{
  "n_layer": 19,
  "d_model": 128,
  "n_experts": 40,
  "experts_per_token": 8,
  "d_expert": 32,
  "d_shared_expert": 64,
  "activation": "quick_gelu",
  "moe_layers": [1, 2, 3, 4, 5, 6, 7, 8, 9, 10, 11, 12, 13, 14, 15, 16, 17, 18],
  "router_score": "softmax",
  "normalize_top_k": true,
  "routed_scale": 1.0,
  "balance_loss": 0.0155,
  "balance_bias": false,
  "router_cosine_scale": 10.0,
  "init_std_router": 0.0212,
  "lr_router": 0.00116,
  "vocab_size": 2048,
  "norm": "rmsnorm",
  "norm_eps": 1e-06,
  "tie_embeddings": false,
  "optimizer": "adamw",
  "lr": 0.00433,
  "beta1": 0.95,
  "beta2": 0.99,
  "batch_tokens": 65536,
  "seq_len": 256,
  "train_tokens": 498800000,
  "steps": 7612,
  "dataset": "wikipedia_en"
}
Below are experts of layer 4 (counted from 0) of a mixture-of-experts language model. Rows are named router (the router's row for the expert) and show model dimensions 0-127. Each number is 500 + 40 x the weight over its row's rms, rounded and kept within 0 to 999. Numbers have three digits each.
After each expert's rows: "comes after" lists some tokens at least twice as common just before its tokens as in all text. This comes from a sample of Wikipedia text that the model never trained on. Tokens count by the router's weight.

# expert 2
router:469483418493515504494441542486553491458516475533527520493527489459497593521487510508473515488480499527490427547485515459385532514505521586549539404469482446481518513488388540483444544445496504497554564528434433451555489440511537470510513451558529487516529525487534527511485517505572516517530521532482464443504501502471502509486521480479435482501447503569399501526451514394468497448513
comes after: "\n", " |", ".", ")", "==", "==="

# expert 18
router:499474439532423564469475505529540553488577467512538489439464429459455516531461455481509488487480507522491536521517565553476598507509467482463581488510528522478525449465537549459552493471496451476462521474528541464482506562572563479495442480540491500531511431511562465535430444526575572547565495465521510516487495420496489519480526511563514545541528415501582540472544499549522491451501
comes after: " ", " (", " \"", "min", " re", " tr"

# expert 31
router:469553475553484490507472474467492545567478453525498508455502460507556404547581472520573468491457458399493464465567523451485459481473519520497522531515458567515509494494492442510531532503514479556529550452506516541510477495619496502484400543457561444544474510430481481554431491445445506522550499489554447488513490501474521460474509505475512528520509504462435520611505563493454494460529
comes after: " the", " to", " of", " was", " and", " in"

# expert 4
router:516511489513422462540558518490480447562532502553529521492464436481538521488444457536488497459513498497509469556458511463524443540515498478406521506531511504538524506550559436561532539411467526560458450445448506490474474538587541464561443523464535534392514528459456399519472462478546511512551472503427455507544485461497454516478468525486492448548481469462453444537501543549536494462502
comes after: " of", " in", ".", ",", " and", " to"

# expert 17
router:432485525505480504492507572504533584522521471546505472488514482526490427418523540507489530481430505486461495484441493483558525557462477537535498486458484542549484466494525596528418531485437467523487555572568433462524493479528467563513529441560501474489493465547532514509456508480528527541557586518595424477468448487484490481500510519447514506469551474572515574514527477566537432545523
comes after: "\n", ".", "==", "===", "-", " \""

# expert 14
router:446626445449450488480436478489571484453450452516512603498462504487421466548472461505526482513524456522510517488538461486527519466498494506529526472476470486529440530544570535498506473459505469454467427486542501498541448548393525525534493493572532544538530509489454528512487445471576499511549444513482452466445450543460472476492446477480562531488484496555529587513494468481552515455557
comes after: ".", "\n", " |", " C", "C", "S"

# expert 25
router:485518434571563526503415536511481524479569486446508502458506488488498422455524537515540484514458481448487542416463521505447550466564514518554437482464511512487505554473449533550464489482545545540515396540549587521474551544529408499462486517556486557522473445469599507586546499537486543489488440578456484496537489468509523499497485498522522495479527493536494467460503534435458531525481
comes after: " the", " a", " ", " A", " The", " 19"

# expert 1
router:466505501528519518520440524487526608547507520489466551482550471479478457518569486485515447486530445505539515511569498494516601499539511503495521500458452501435616537449396519483458545491504458452515470552433535545489486518494530479512479483520487512518519556491535528527554483432439466469492488531493464519494513588511532510554422456538551591608534488494544532549499527527489557511523
comes after: " ", " the", " a", "A", " A", " f"

# expert 15
router:481522558456480439486489493483455437442427511498507528493527462538505494508486504522500447530515528464489544477531530551427480590405535479482522530505540385537521499483570492465567510472406508479522513466553419508497488465454480470463516477502487504475458491511471545524565514527505498528548589590537482502475556493519517584462543498510566507535473502565517478513451495474477378478532
comes after: " |", " C", "|", "S", " d", " S"

# expert 33
router:531479535485554514533577474469562488563441546459473534474466471555485460530517526429487471538480484450519437531530425483476505499512477524444457551433550495544509516503573547504441497502525541522501488526467433538465535449435539521472518478431427512510500526572512572536496484533438546512503499517478500468509441509483483511515505466361559489456447440419462460493468462501439511482453
comes after: "\n", "c", " T", " A", " Al", "f"

# expert 23
router:533509425513429507511418423542476478465478496499420496544495514457474456408548531535506476548464471445576495480494534480586491519515497573562557463495511524546472549531488476548537489497512522532464536501540486474539536490537484403504497478459481598458505532499528497528544536530554465475477495489457531438533490449493549430489498600529508536470450573566530516463538531530540517493453
comes after: " 19", ".", " 18", " (19", "–", "|"

# expert 30
router:498559559465501490464478481446554489527572501460529471451431514441481584636443535540460469510540535551541517437545539513396471492446475441496497463488501514530462456487530502456500516490499451516479431424468532558486532476494524514515520532501508470562499476539450538555524378449494495567514523507498566479460481563477501494447538500470512534498524541493500507508544539567469492472490
comes after: "\n", ",", ")", "|", " 0", " 3"